config.yaml
moe_layers: [0, 1, 2, 3, 4, 5, 6, 7]
router_score: "softmax"
norm_eps: 1e-06
lr_head: 0.00918
batch_tokens: [65536, 131072, 196608]
Below are experts of layer 2 (counted from 0) of a mixture-of-experts language model. Rows are named router (the router's row for the expert), gate (a neuron's input weights, with its number), up (a neuron's input weights, with its number) and show model dimensions 0-255. Each number is 128 + 24 x the weight over its row's rms, rounded and kept within 0 to 255. Numbers have three digits each.
Before each expert's rows: a language model's description of what the expert responds to. This comes from a sample of Wikipedia text that the model never trained on.

# expert 4
The word the after prepositions, plus suffixes ic, ical, ine, ral, 's in names and titles such as Puerto Rico, Republican, Semi-finals.
router:157133113106165091100140096120158139147165124097092124161104098134119100125167146093128150158113099102156149101094124170106158140122144136151141122092120131131146106155155156179152124156160166152164149154150110093115147160140112119144121130106091107116109164151139106109100105111097098154114146156107097144139101085114146159146136131151103165100164094156100094118111157120149116153162164161087110135098153114160131166150114100141116138132116158094168148100098106147130119157137159141118096139169113100116103132113166156161141087160126124098155116114156140108153101089105108162154159099137101128140161161112129127148149120104162132101163151155149095092152111112131105115129144166109114147101144149102142114143143140126092135160098116147102134106163093097099140129133098
gate1:143141118121163125136143117171140126158143109069138133142128114103128122114124123115132118162111111157086156126127146132173131117131146098150138068148116141135090135127121127153138157126136131101117132140134150131082127106078104142130129083124131111096144144085107123133142086139159143161140122156115145133075115105092082086140133110139174114103161116137099122144164152167123140106077110145136148146143129094074130103142110127159123096100123137077097162126123136148148173093110099150126114145122138103121125155116141126113147127114141121142134101132140130154161120121115139123113136142141093097124121104183093115143167060092160163157161105091148151121146139093112151137140116135111116184169142149158099166157095114119134167127132147094161109181089144164066150142123118
up1:133106137137124093140162127143129164168167106127100088124131147103146154134122085128141125142101089101100117106127124137116139132133119154134116114104144138113149107135104101143145101112104141116129079103135154133106122120127131148137127078116136193099140096125088131135148110138131119194098123131090143101140141147131182151137115124130121127098198143122112124107130119158127120108144128148148118181140141127101124129127110106158130120108147151049110195157108123116093147110097101163177162150116127154134118137142162118125110119155139134095173166124129149149139106123110113080149125141137150120110128151138080121117176147096183181174179124127155166127166086081141201119140119126105130151153126135135120125139077148142137156136110157148119147145130134137117100109123133
gate2:151123155105094121093137162130150130127164103156142134113132153067129155102150145156133117121108122108105121075134116198113108105135136152118114094124153156119136115145139148088153123126122125123132130159111174115095112122147107150141100107118110108080117115095121134106140130132107082149116142124120150186118107098137130148127121170174114165123146122124142118108054100170154106141153139154131185134160133089147076088117087142109135121122090075140139150115114063124139119140113123126161128128121127122152093113107154133152142081170144105125126110119135123154106113122139126116152107100097111119136123132104122146123121138156127126108069138132117055131138172185106121161158164167147122109111151138119143156100094105132105126142138089131137095126136107143076140151152127
up2:148106108140119138150093153169145118140101165127101127099094129101145095134108118127107143120121100141143143187111098113143151133134179157159074135133117092146153144115133114161133080144143150121152172140155118129126168166117108064113098095177125124100120136161140107144145140145133129101149131127117138162145116120130131077156110192110136105123135163129127145134125167112122173114121121113118116109110130149093138131198134129089111143123116138152090119101129115145147148117125159112131151101127102118112155147155133158150118134080140155131163111146160116126117126158142093143115144116172135186108113140157154150114100127105142125111138138196122169112131112124148158084160121156156115105155104083184093151122130129200151156125111103114129116161098160127129145113144135
gate3:154131149140128137150081128100135100103155132096120105140128152109153095105115106160103143140114116122193138135139130123137131105111107087119137120138116107121119125117118126118174101202110111129135130165147131140103106113174124148138135115137107122127140108114099134114100114107134133133120094105145146143188098124132106137135142149163165115177111126196129116115155104152121146116129154105103101100071088079125105160126117137114092158139124124081127109124108137168151103126123128155171173132134083078162126126072098120130146155115116167145129152127142159086169146108143164124136108112132175123126111156110102174118108137093132146158080099129158101145108076138136112128143149144097126146130101104102135144159169108051093131099138094123115149124113139120109132118141120
up3:121142108139101101128099162108134135141094142152143131182142124179115128111130119112116116118142119127144131117133179094122109081141106094117152151123131124127127152126116153164161115111118140125081109105149125152119161123166090096113119094164160097112130114144137151137140079096081142145143181097165128144110105163088118192129139138137126113123130130134119140110104163094129188099155152148118139134120125117145166122129111153151107078115157108155121112105112109124070114148084132106118107133143115107091099148054098135140148140131119153115106125081138188102125114137090097097139115110116130136154133111159099120109135125130111100173113122117147128130127082125177108142111135118154147143135146149133124175126093111106176083114134086161085086167119128148144106143139105
gate4:138137141094128141113086135096142109115129123139152160121104099107149089113078109150104140139141105151105120097157142096094142131129107158151107087143150130131133129130152160118134148164140145134139155196104098127115093171105122095108194111129112079138180159140144174123171139149148102126158125119148149136158151128087116151135080159152099138126121116109142143107105112107125108149108120106129159125096144123121154147131116105138110121150118138068148117115106108124104111110149120077104121093122143100114124109100114102149105165100130141151147131133191126148155126115118105153134090169119114135133131108101081144149159153111112083133121121133128147104161080093112148110152148145119151117118122123162133096102110122121095089131147115100159150168128115100137128136026121
up4:127107136082130162117127116129168105148157149101130150114104178147133122112111140159124142140127103130094148113101141115114079123133133093130159122112112112108139165131182118090150081103111168149186096148122121140124080151144135137122166091151130131134156134149159143122097128170123126192125120135102170123131115121090105118157103128120112069117137110097138144124176165125177077160090113114069086177167162148119105122114131150135118084099111108109111136097122182122120132129141113117111137143140138149153095129136160090144134160175125078120151166140143120115132117106164101123129169120128103138151162144118103156177130126127129145132132110121161144143144122155159096135086115117133136135113082114101129122087096159145153107101115112134117112144155114140132145156094141
gate5:129157083100149134103154130155125145163130085147151126173119085075149108161143125115100141141131126119169133127158126130085113118106158123119135112146137122137154100103124143113147116146144110091148140084165110113108164132138144146138115107083103119111150176143101100106120117145140127130154114167124116164139111104146158141133114103162120089094121096091103110140147121138138104130097126127128151098119161132122159100141132069179115118120159136129113121158135054136121114081213136130107117150129106149116105154101153172126129112129132127137136133136172146160121129118116076157116149158139143115161119149151134102129147063151154120092207131113177140124174114106107120115125145124125125160145122111148162123120127099120144136132105118107144134157176127086098166153143133
up5:108186133154124139160202127120186133115140145130100093109135122160133099116145141110148127115127118102155136123132122135148085109108100159144114122113151153135121158112148148123147115129104159183118102137112109094095120132122146141133167134115133131123106126124134110150169108146114129151086107171122120097153127108159150136076134118188103151116114130151132104128119106127130156101131108098146111158092091116105133116143130120089117136142121118111131143131124102121116130095050073194138106161147145149078089105138130166133132106187136129125162154164136082119144125080128168155120092156091180108117152124135101125102177125137127118166144103113170167112123160125084140117105091112125113089141123103127149147161131133122091137139115169165117126138137130124150121151126117
gate6:091127110168139131127123127095105125121134133132128152131116136140160132109163098159143090096115107124121141141137151145115100132137190134110102151067137128126155108096096122166114117150097171109134132146138083132110072108126122092140109145125140117155133145135124146152125155123115122163148110139124124114140159119108155120162165150159122130131134130116121089154162101195127107157151132126086083122097149098138101166103135138167126147149115121094158097109132135131080103148120131139169154159175107126127113134100102143125132115156135105103152126114135142099107146078160143119142095147137157163065116158149142100104103201099173140129106123119103110124148123095169122134167114121099131085123174131095111133085097142101109118143140116157137135047127129127159107141142153
up6:137149165072129137124191126161134139150134126170132138128138172148098124080106153126164125116123128139129100099084133078185119077142103101179065124124128150132166142130142101140155135114131166115125118138152100132087129089135136062135145141108151135115122127107128112154106108151138154132087106147076138126116151105152116129113187145068121126118096140127150139134110090094150159153123149152092123111165126144116108165150120120143133159149072129154095129147151142138186116115125127141097137090142150133135128128104146100110114135150096108100159127149117091110150123132098137129144079122129110119122087144119147106108120131093162136139117132129134165147148156107160159122144134116143123187112153142113132131089083123120117146114145133173122123109064113119133123127118159
gate7:140136122118120093162139105097161149140149116164089098136116108129116101157116104094105147152186121113098106149091116155164144169127094104182129141097155142132135156084147180168155087170145110124133137186145109082109132168141106101128101099107083153104103161153135102146116140184151153133141179166135091156088134114137099128142108123124144125130133123125102120135123101128095151083155093140141155151086158143151092114193120088132095119160101139161129131098141135115123114135101157132141092128151099120131126141142145169128139109089104124106130129115127140116124118104137095139119134131096127149123108139117079155136173128082161134153152147148147119139099141083149179129149098115127112147155107131132085129120138106157137120151111121099131102119123094121144122127139155
up7:069105143102129146143140150106129104132127158096161142116138114177181113124125130161145166113106126117140136122158130118091122157141113146122151124135110149159145107108138121122127201083118124145131100096127065149096141113118140139138134123128178106122151106104094091124189104132137138148087095149095130123153147133126120128124127112125101091143094130153145161134090115066142134148126090076122160121146134098116153135087166138150141098114097132134135087150096110137118130114116096094152181183140136111129122106094117116117112093155081101113111174121114158117121180076114155097118139161098140125125114112164100095159156132133089135146132093126118132131114104167150116101121099126122124148080106158090096111153123111089140127089146144142118148133131109115124101141109140
gate8:110130142087136142134152147113107145117133167134149186117123179117157156135164143120086133097123080146150154144115143133129141118103164114150159117119102105172123101184139141115163105118147134122093105140113100157132114123121105114131142152135129094128119124126117179132137181133165154095081148110183145134117096105116106118128170104113140119105134156155106167150071099149072124164120084139086175122153147122134143086122140151124137126120129125126150098149127138179146120129133071152152126132121116126165142172148104135111104106109128159120104146087088118112116124102134140170108129097133146172131120133107095153117098132136113130105100140111092111119146122117144156124121075186140131124121178138103130146169141126157121130130112130122078136158188097099098139120134100
up8:120105125132151095102164094118132128162140108106135124134126093125095118087091158136163127174153156137121127099104122081082136133121148116079168129104142137122126144121122115135079093133121103127133116132110116127100098124144138131130113129104096120105101143128137141146094139131184048150085097080113098116150127140117152116108174108128117119103092106168116120111136110101143127131100101116174072171104193100126140139108103123139121159114141134089150114132086177089074118144150170095106126128137138113094136143085157142129150136152152113102132143111115118106121117093137123132193150119105113160160118164165152136159113118133118152096114112148140119135101136164126142137116163112110151112117066119125161101119140131105106113117107090108171147091134137107120149154129128
gate9:110132131150143159110135127136112134100139135079116142132149123136149122164133168115119137160109118179159060156139112139136125143113124119226135171154059091104136100130145150120130058142117117175127103139163121084143173150164085130142121130120167127108145157105098137167113099107104148120154103138133122130140088103090108114131081153145146123122126119125102148150097123107134142120146145146096099139098085142177106149142178108131142146134110107132133114113111120156140142111108167146145154137132166113151118129174121126156127144153072154131140156156128111129126103119137146127075131137157156135133120131139149140164095125136142101096133146147144117127108105131106119160106153126130122151176156107086137084165101102171122112172110115121131089115102135107104134128124118
up9:136107106096106097134113133133162137050141155094142117139164128156176147103129148071113154127117140115085182145146133133143170131117117159153117131147101157160137165120099142184124134117146133110164132164126151086155146143145105133110116122157110110155118094131163101114103158110124109137153141128097112116120141121144123131136128107142114127116149093144156127128122124134136159115164157106120138121115140116117125138123146114097112157117179156157134123115159128161090114167142138141123160148118102176163144106165092159110102145097151099164162142126143131123105115183124158151122116120168133105127093094154152108085122126195136094125151097104085104131145133112105125123075114112118150132126161082141138116126120123166114168136171161130129143122145136101137172081183158
gate10:149097128093127127136133143147122163100158120167135101148097186142169124166154167124100138146116071161089119134145082154119114139120126102133135145143123168087145164118107144110136142129144121114145158106153154104108168153116133142108129132108118131118168134116169164116100094084131150105188167144099140143122120105095163111111134130120110108145153110115123140133160118172156110118180098120093163152141095137129109161152161141176130163152131132150127124119131111151165140111153136107102102170122165151119146099136108144135135140140107152126150104130160123138107099097150161117127119116128117132115142153075168125149128101148135136139180148137136135165145148191162100111147095167163122124158121132136143106119135173147108080134121118163071077093118135113119133111164114
up10:100075137145143164117121103114122171089108141147160155122136134194129111175139137129097133132125118139068125116110150148143106118136109162159196127111103141100083184133099126132125117162133106155141139110123127114128129151132177115133120149126103170134150159116107181133123100091131189111174178147142095113155128131120144124132145133106113115157145139147112115119138122120134109103141068113100137156132068157153127159156133143135153155120179132140146110089115130113150137158170143151104131156121149138112128093100134164131121151092153127152154166126163122106115157100144144122119113091158128137133120138113179142150134135161147150155125134092114117131157158163170136123177135152142097138129124105145127111095128141081110120145161152090088110096130153134098109099142113
gate11:132144119128118130146188133119142159107115088123124128180121122146087142089113097115139091142115109140132139101145120125117135124090160121136072128076158083128174136088146117137133161125111164121161156143132139085142159155135103120105119097129162109151114146103175113088106129146126083140125135144096157174128179099107153166136124108105155115123118156110138102101090119113084124103165170135086097136103095120156140166153109074096131130132137089104144133104129049124088098142154122079096145127153128152090099119170129112124153153157105166143169114117118125127125150110131104126163133106146130104104136154114188126117106142100180136118133148128146114107148123116140105123123141134141112132112154112150124137143105126100132117152107110147109097122084123088144144138151120
up11:159148119140124115110142147135137102088124158185152163159123117122120160159121070125101122080114127149115165143136160151085149140146119136176142158087132084120130168119129118145127124151121139120140144126101129126190138160105110130060120115132141126192094120130128129102149055139139112096154123168125165132136108131136128175087132100104172135136122124135140128105107137132143154151160126115086139184124106121133128155149147102109144117150130107093126111106142151135109125132150148136136117149142135144083089110111116109113159162141100122154148106119169090124094114148158186150156127107140127117134119135124171072127087129112137128111124149109096128140119126171103120116112129131113105114107138073170116135162136169138122093127115104166099058102155115130122121148128150
gate12:106115094135138125126137129126167139160136153118074079113126126119145099122123102148117136158150135108135185114115128139109115167127178174105134137099136134152166143165128132105114099100127161128174135140115117082128098090128144170133128093098113122095105150151099140116102152156133120159136173110085148152113179141107159118087121148128121125122116111084135133090099139126135123134144083125135092153122135088098069112189109144145123139127104142131135091098087118135136148130129156131155105131127122154136141160138166136122147141087107128115153105107159117124160140065114074101120128163125106150118140114110126045095130108124154114120142126161104157127136175169148107122132154133138115101154141164129109116071101131153154142104130107162124176138153137142131122140147102
up12:100148112146133122094123144126156088170137119126143107092107140126163122149126071114106169177165126114118127117119158120089097146159079157153158180114106174155162107151098117136116110116142121122118166157115134102105071150097135148139176120104157115136110122152104127139133113172116148129161094124165140174094124121112147151126127148091117135132108102086162091136154134131153162174145114154087076105154149106123103116132133129134138120122128136107150127156140123136175089119095118142125129147129159117153122133113159151132122123086117140122107134122145158117147136131108103098141165150123167115164121114128109087140189134106144124082122128125118142120114151148132115081120144140090099121161116158116142096141111121137167096118127129128116107125221133154153100114074130
gate13:091133107119146148132118108134173101138126127148115121113120122091116134135126114132094176189144076124106138119125133160097130092107087120209105164086152118135135115144084121111127151137134108167157115155104107095138142173127136187138154111107142124142143161130129134121143156182169114122100132110184146100127161079096095129159119157103097110139088092162114144139120158083152146159106103125119089150093123130131132131120120126130129123144112136102135140112138123156102122155120129137126099152128133074137154115141140136137086131114163135092167183117134137119133097102132106140128136128118139133101107114135120105118119146129134134130135118144091121089126147126123132154075204128105133122125142189100140144113101115111126101153136101158083135121162089155104095079110146
up13:135140132128123096135149127121144165123136199087115135158131132157149111104140159137195094120129187100166120132153125107123111132131170149109094153151112167115109126123130103128098105125140155073116151124131115111123104079129146113143123151147091140124123105119155148113126083128088088160091140116153118148203123168164137149118151088152123107141189139083128115129163137106132151101152119117126130109130108129139125103146132103087155143121142134142110153134116103139160115121136120115168117121129149137105101132083091139131117142151173100162101114108125156102121146150115146128167125101175117116084134172175170091155128124126163143117127089127112169147149142152139109114153101155185139113108070117122159106128150183141124152113113122131113126102133115141150143125135099
gate14:130168147134122092104090088115146131119132139130136126147077135155119147126153114133153114126160120117137133117129114126080112129114199178114108114096125138126113140088134184120129156113134138152140160157116157119117156124160133152120115143119127055133137102093118159110081094129113106166077152129125120104157145116108124132128140115104103159125123156128143124075144136166184150119150137115125101112112153163133128117150149109112182149127055165118151144139123065171148149183096111126127134096112156149134123123129109108131113110112137123091169128120105110108123098068112163130165130127157087125099120116126156153128118137107125165148123140101115123125129143129133158126124161136130107106122158135083153140082129114054119093154117158162142136130162131163124121092120133
up14:150153163139131122165073115134133116113116074156137151097097128126130148135111106124138148151130120100116101111159121135134107119149127116129091107096135134116123123137112140137117141141104148117148183089102172135091136098115123097104151157129135108129105126149097144091156117116137092132113134139111153145125153109138156114122098152127050163113146133122149116106088141142143121114141166111128146117109149121119151108135139129151150155122124172124193176130131106116138082139064056123131069124108120166121148133069134099123103143098117160120131123088101120106104084152095124149156152101119077100125108137128107115114156083112114154201151162102136098145105107115131143157118115091149115127092135150120124136141146122103134122139123115096144158127153149135116122089077179
gate15:122109121108157090122163063126138156156147182129099124162115130155122105162142088108131093135139122126123157119123153135140141145134154102141129149104119105171103119132122180160128150178139161141151127087136148092116114122120132143155163145131098099128101125158128144103108120145137141127131146115144102123151109119125114158145174093158094103132124100096104119119118123129149158160140109199099128106116106104200114122126139105167103149140153194101147097151114155138124108129161176121120113135179105147118107113097154153139135100098162123118128105122135120095157129100141113165135152087108130174107113135145151122089140156080138126128135161112144102112124118105105163154180121137111123141116095108106143113141166128073138169147123157111129158131160099084133154087117116
up15:135172109144132144153118105117132147144115100108117125145114124080109121136131116137106121134158117187090158156128133129178151127086115111125107120168155143109090121112132149121098150141149134151106123120145114148126083140122117119123117122115140159161151140136117142114085142140095114105161173104152175121086145126107079125124110124147154102096116087092146161156140102119173123128089144167142171154139113113163147117111127084148102108082117148160099152150128134141102153093110171096111156123115110137119142106154139108139144135172170144162165103145129130134130133176154125131073140099121151137127103067150093118109132106114119087159110165110112092154126085114087153134133124089149126116141129130138127107097147086148154070125104140118167074146125127136088146104154166
gate16:127130107112135137126138112126152130115138117138111138136122147121146139134123127088139127154164105099153082113129131116142107157132168153117135141112123173152128126127156134110148114138127062121123134091103142110137122111166132135105137131074160144127122152176151081133141144169111152158115152111111126135107132113150137132139157147103101138123135111117102116118049166077114154156154106141130096106130129110137143100131103132095090123147082128138164146108128117146119073121119156154145117097153154139148115103095149125127076097165139129124127155103148192115132098143129113165142125123121126124126166165133109114135121171160147114118143183178138106109203090094154110165159162115145181142119108170101096129129139098075135121141078108138124120133111176123158154139124175
up16:114093143133155119125106116111134124113115147140131173097160137146102084146094143088146137091139141129133160113116154125103136127147105107142162136129127068130150152153164155163108153136146087103089149172184147117158121118158131118109066115131150126123098132120118118145114114168149120113142142121072138123106116121158121136132119106108106142147117089082119139127136131137165173097149141147108098111165122159130130105099169112160120117110104090151120074105098138075153118092145106148107132113117121144073116119127187139109141136138109139150131085112143159122132104137124126128169144110141130102109138129166091123087104108146110125094186153101086173094180132099108163135137142106086142101134146153166131102117083110139133137119125155112157114168114131160158114149119140
gate17:144070111161121130145098079119128130151130129130134164100128123103169124092172140104153166128138090133179118122114140175108131102171114114143077120145133101129113114177124126133120118137122150142121150122152131113139125139113148105116122131143126121139104158122115170123106149099154137111129124124108100114150097107099104139112144155126124123126156122102110126109114111212119124139144129181081094137142104092129121141148132201142140113112090112117147131125123093159153130150151171159107127074160127106094084157134098121113204148113115126136104111111166117094152117147079117149169184081118089141128195146122184159094101145126144133114119099123148121139087148121132134156132160157131126120119108098163129103132121121146103135121152119136149155136127089130131120107138120
up17:134174117102138087088128112145114093140139135132115097151136097148096129123129115120111127140101164125082131070149179113104124119130185121133148169102149130131124124085154127122107136101149116079145111150123104131091114167140128122151141076118134140137136133119157108117150125162093098163144124090108146083114137154111110139165117106156128130109117106156129129166123154056143153180169089100134090125131167118186116117176130126090160170102118136105154125142121177134114117136142138124097102162138140106154128126122142156111132090155131107084123165125133066123114079115107098109116134155173102132134131133147137140167096131114128137144154132116119104124131120123166108106100142131143113143126151148082132145151127134135129098158113125111081147056136093124141158138108134
gate18:137095126149098166157152138098122103127117134140163143094167134103182122147132106135078136076125129109096108144088137131130090119098113103130120112158153098117118165119111133093140107148141132132129118147129129143141119137107153091168136137124121142188127125096121113139108070097130100139151102122100143091139164143127116143161105145145145126114158142139143100139146153157152093121106147134100118176173091145119159124164141152114168126110121085130098145106118126111139134146174059122138143142136142128143142101127098161073173171130118148080145147099126158096146129157187139140109160106126135151128143097134063141146137094133100146136155123065154162128136094122085166127129131121135095102164130147119131126118130157132111102156150125086133120107115173168126141132115139
up18:141093121170062135152121087092117103112102068155132141104151165165138121139126130136102167080076138128114097124121141143132120140111133111094139127121131121143090130113107144098088134128130145127100146111090128145163140121134131100161146151162106148166163138098134121139120083110155122092171137106112122107141149182137118097140116144137138108125152185149166127116133158136187104096108151126109130149151106132093141135140102127115136119115110141148036151122118139157112125083148077126155116144126160156116142099146124145076149181104149125097131087138143105123139126151137102123109151094115116153148135129134078126123166132142089120163152108113151166112156117131096150139135136126125106115169130122122132121109131191128125091128154119125131166107120153173116160140106134
gate19:114114109164131130115137115152117117157120125137117102103133106189137123119123154134133147105149127114148139151133149131173106140129138131104131083138117150126120161114188184131143122130153143166160125167108068138081106115131136087157086125132139164115123141142133147124086101140124140126148100151144119125123105120151115144147138131113106169106127151114095111111079138055146150127130155141125119140136119101165104139126130200138128164150118137153145162141070152140097112115118138112110131140128114133097181165132142159099143118136136079122187159118132102166116143114107114110087137130123119125115119139094175145098098158095184124110096181139112197137122121163138148118160084130111133151136102076126122116147118098129126131101140125166094120098157125126097160155142125
up19:123156109115132166105156075143105100135132116136154144108109117118136102113143127140072181129127104138091137164113165125082099109178144132131086137143107117140086109153081106115123182098133137167176091140097122140123145119090155174133114111148114078144173106164102122129068117141147117130096143107133075158147123132152115132123169081153127165149123110150108153132079147135103128118122131095171083129114133165134133135141141131125124137134147162105136128124154190118101164123123089106116128155127110090112123139112144145178091130129134096127082080120142128100134075158144143104104129121172095127157133104128130101144105119152110092133150108110137127144107132158146146092124128140109116102149145125111102170147132145087114104095146165144109150125130133123105148117123125
gate20:109129122133143143161131158081121103109119129084138098124125111104116119141162155141137103100135076124191091104105146133136118126171145126114170112147141163155091100125147088111130104135152118129112115123096134143133139121190126122137064124156127141135107125140149098126102135134160130120114150106097095181138084109122117164086223105133155114129150154151111145168131150098114135098122107118154143125147124133151113151126096131144117138121138147165144108146125167125125150176090100163157122136140121124158158137124113125166136155163146075152083103140108125113139131154140105155115143118103072138139115124142131129127066146125116126105097093115122134115110085187139146079122137145147132139148132118079104109141129140138053150131150143124084155111128112128132125127122112
up20:125097130102145135081131108175145174137126129151124141111123110131121142130089173127092125154092175142096140143157076132128112122116117148117132173121140145090121157117111138130184143091109120119139112140168134101105152134116094112149117132114146086081100149093137129122156114161085141128134118152118112099087107146129154048173097164124139161135082077084147175110098107133108114120142199111126100134092158119106119147124175148143167126123122137080151119099127130115155128092113163110100157138114127133133113150110126113101119120127108156094125145152100141138087132105097140090164120148119120121152119138117123119137121098114158113100136131169133136157089145089113130156134147152138114130118129172153180144137112126131185102150117122135123093095134143081112122124137115
gate21:158104126122138073125082099115103146124166126112101177137113155150148108108174162163152139100133142126141150116120121112091161126141121115184099118093155140124147114157101150126149141136111103112156189133109207112142102145143140133118093107156136117125120139102108146127135149127179120149187121129151133127110118121124087165112150147166095114136121117130152150130181120120134129127160165153054146156189114133122161179143152102096144132170149147127107114123142089147152136122131140085087136121148088145110117158164115133135126136148146119112133128083146100107135119148133143168126129111120113087156126121105101120141107132144135122121122128140139104079123097158059157112132155123157166151123129112085131112104153125171122183146123111127128143117139113150151127148135112
up21:137152116164142146118164130142143127114109126107147114144130115114103140157166124124132128155106129110106105117145111143139150113128137109119116136187096137194133095107178138140105160137119126099128123141144100123112134132124082127127132138134085118114126117181177120140095098143110118099145147120110111137132109146159150112145113098123157122118092130138117110157108094100138102144081153136144134041083142100154111129094147098169134155112162139133152140150131158159116096138127103181188119120129152120146164141144077133119150111126161101103083112188129163121112120109088097118069166110150135151137087140140161121116134152128128137116182147111137161143172133138113088082165143117125133119134110109143160137114131119118100153139163137140128142154103139091097162065126133
gate22:131144149166184129115140096106150189111133086125137157107112134160115110143124129146121142121145135135121092089180151123138188089133134104091094153133180119092137116122124079138114132127124152102162099074149141131098141121117129105125094148144129099126119124114131111106109128106129154132113107141143168069106123121111133105204133114129112119112126096068107129141122160125120122159141126116097121175082140130179200104103113075130148137141144099136129122098104166146143135135117132139125134119157112132118110112119092146162154103083147123144113126105125102091122157104136111134113133135189145170133115139113134155152103117119153123102123157116116102144171084095125092121157143133128153179142116169118089168125139182145117162130103125135101130113127137147122122130123128
up22:144160133123133169113166164118108107133133129128124102162098110132144135111106117108128126101144108134121129139099153137161133116126146112084160132161145130128139137161106120155125154129136148141122133191109083133124132121122124099110129084125109137126137089124134126142178071141104145173114170145073111116122157131164104153152177139136119117142122130169106118070122102125113139126128146135145103128143146110080131135152100174137112163132122144110119191133062120115143123140170132099169105124118128120128122114110110102118169139124137138149101069122110125135094068146159147122116124126107105110101125114119138155113142118097152124124142081118110217120166116112125163109142098152121152156102124159152109146179078102144159142105162124130140145122098136161056127133152117
gate23:094149130154101109142143131142167150147119099112128122118143136106134112127102151137107104115099110089132134114136128138160102125144138208184094107115142135122175139129116126129135136167148078128121131137112076110117113161145114184146085166126109094123152155139140144135101135138123124107162135154114099096112150134082119131114107169122128129146134133133102107072141155166148124102175116140139110135135134157142158095135066153130136117143138142137113165094109104140143105165143154156112112113135128136156150156127176179122120131150110130084143148128145131149178087139167121094119100079109106119148137139146104087159167141113146194162141147099107130106122149115110126141102131118137147125178115195116124137125107119107100109123144158113165116163149157177148137119157120
up23:160130126143154137113129139130114142103146107183108169113078158143136137157172082112138100123120137164145115139112133142100138135151091114131176125119122159166091133134186120132147144173102161158145099138124132152133116131166121117164134125127123157135087092132134078108152111104109173112085107118146115165147097143186129119137143119153141138171118103084164124108118140124114115188106141104115107102118167105103083114156164145137177123128097148119144139159135127125117113114113103102182170121138115130119103118120124140129119129109144148152116131135086142095097140151099064123166131158117137100134154130074174142122105140146136101094126104152158117123111089126140166131132139166127121151081097080161176160131122148132124097132135128113108117124117142107143146143091097
gate24:164142106153154100138136142110123091145135161077122131073156092124174118164132098144116093116130114137180089149111140114136079127102134090102124123113123155146164122129131148148197120151105187097095109178092140128158142096142109095108130164124100144159162108093065121128152102099095116108119098103146178133169173130132132126097133132151158078092115121136109136150129134147133100100084142118130137133102088114117159172139101083109104121090087100089159140122126116150127148177146140127110102138121130133152163145128089096141154131182141152130166153128140152122141110109153118147102164141138120149111104134168104144129138130132135125168121125146137131126127111120148144120113140140126140121148112129093124115160112125137102106171098134120159133094132136144142128160089133
up24:158077109135119160135177134169142129091122107135115120070097142124153120131118082118157112125123145119109066112124098125091132132154120135129145114123151119127096125166122125130152115141122099112125105137161117105139126116104128118068132144113126137118136104128110126139173162147157105133164127090135117130147069123122156110103136125120146111088121105120111178121154150099095155102149119144138114117089117137135121101145115086121127139164123089132137138143133154124111079122196153145185094131108104168102161108103078099179111111091179121134160127109128094110141118112096105148100125134186153145127139131120143106165120123120119116161140137134074163112132130125170116116133145150149154104158119081105123174153110144094126148150116121074109161143147100119109114168161104
gate25:141083111120129116102125122100161163173116159128130176162118142135132122082121118126088126135066127117135126150091144160119107135133059173147127125112124128124135127173106163152141134132123174166165132139140133109143159118135127119136100109172132139092131141113090081134166143148107126148105151130123112154140126102124117123118094178153134122124120127136148133096165135143133126159179080112089187073090132148137111159182122103079157132110119153156107129152114107121198114150148156129138143170133104129143100123097121139119109148137121120130145120112139119136155101134135103127128094131144113149122105132122143129090114159149134095131067133163151107076153138125144165136137137148113173156107141107150123155123097128140102151170156151172103119105095128129091087110112117
up25:103111127082128138126139106133124126168132089135145064094095133182127107145162108145135120142095145153136087129107194085141073149109144076171129115112087159107110134129138137163108111152142118133131155130119161115164089119126104088122110123127140118133116131167104107132104122076153112148162120160146114108170120152119147154176133124142117086143117136114096120141148133115151153133095135166107105094127118093146138171105142121134105097137101145144125159130124135143082068124126200138103132144159115147113143122065118119104141120161161100121123154172122111103131108140148188098093145121111120129165120127164155125129124146131146121163157099131146085115123107114114121168171115121157112126127136110155110126094106106120119182133106109117123119130108129127166163121125123
gate26:126162124130162096151104089158183130168122148078108133132100117153111147083144125091168159166152136106115126105129131113120143092136168127177122108106166156131131136092139125115122121110165125152126128136117103118100115113092121175111166111105101143108170151127110152114114107105104113149103141113121123111170153094118078177141096109082107121118140098159130104165139178107192123105140125149134085173153174113176155124114108132157173114144081119105123145100141127127089082128138113138143122112147110168122106152107169108106134123104142096086159153133094137135169104117130126105133113138119123111105130152166126084130142133156129095108151085127146117111121113138127110157130159091102114141117124140109121139139132093124088107102161108154134145125141131118079145123090116
up26:102133124126132105146126117188124130179117143125122117139118124166070116120126149109144136131117134187111149120094127152120181142137140121148105152127145147144126128126145153113107133105138134166130137140114108099120126125098143127119192109138095115138144137149132127108110134106098102177067119135098171098158176142163135130123136092089117111141126137148145129102173152105169136128113147125105099120153093097127096163098150128147152122157147174116104154098109123131140132134151129128126124104133142145102126089111117113172115179126139143127104110177112105139178132124100140169130091122162109106103101155092114066145119162147142113154148094136120136144132151134107142149154137145137091123124108149098130102087115168106208115078150134145163128098148083159122161151082148
gate27:095125098111103117124098138152124104119131092113128147082154135106104127147146100087114132109125101158115150165148177117156132166140087096152142162127121139121126114110111148148103121138114137140147126095139147092134126116157108112115120114176087085100127147129122125106121063101149108128126106149102124128122129142115161149158136146109092149137157100103129129187105175145183089105067109076124110178127116152115127098112149130139127101180112130165159091116129112108148131097103146154145130106121149146119140143154074128087103122106076095128148137132169174122127130141118100115088140145147112132091107144139106124159176159134154150126195122123178151126143153086114102107097151105109125127126134125118119151166162106093140135133129148117142116142140090098115141090136122
up27:145160150135175121121142142155108135123118133156134101155087090116139145179102166105120124127164186104122142133134088166108157184126130138094128109134146124140142109100134128113108104083153125073139141170158112116140169142144153146139157147085125169134144119118167168124101124116095078121118178093157116116146140129126136111103157112133156148155091125161129117099102110136107126118167139135162140078151111122144098153136092091163096132105177099132146134127105157094114118117140156089110139150141159139127078140114165142123157099122154141163088111136082115134127088101127137148173120152123125114143127122125129087033113136136142095096099125099126114122124132123150143139144167116111116151158134172141162128084137150147148125143133133151146144125159143142130122139123135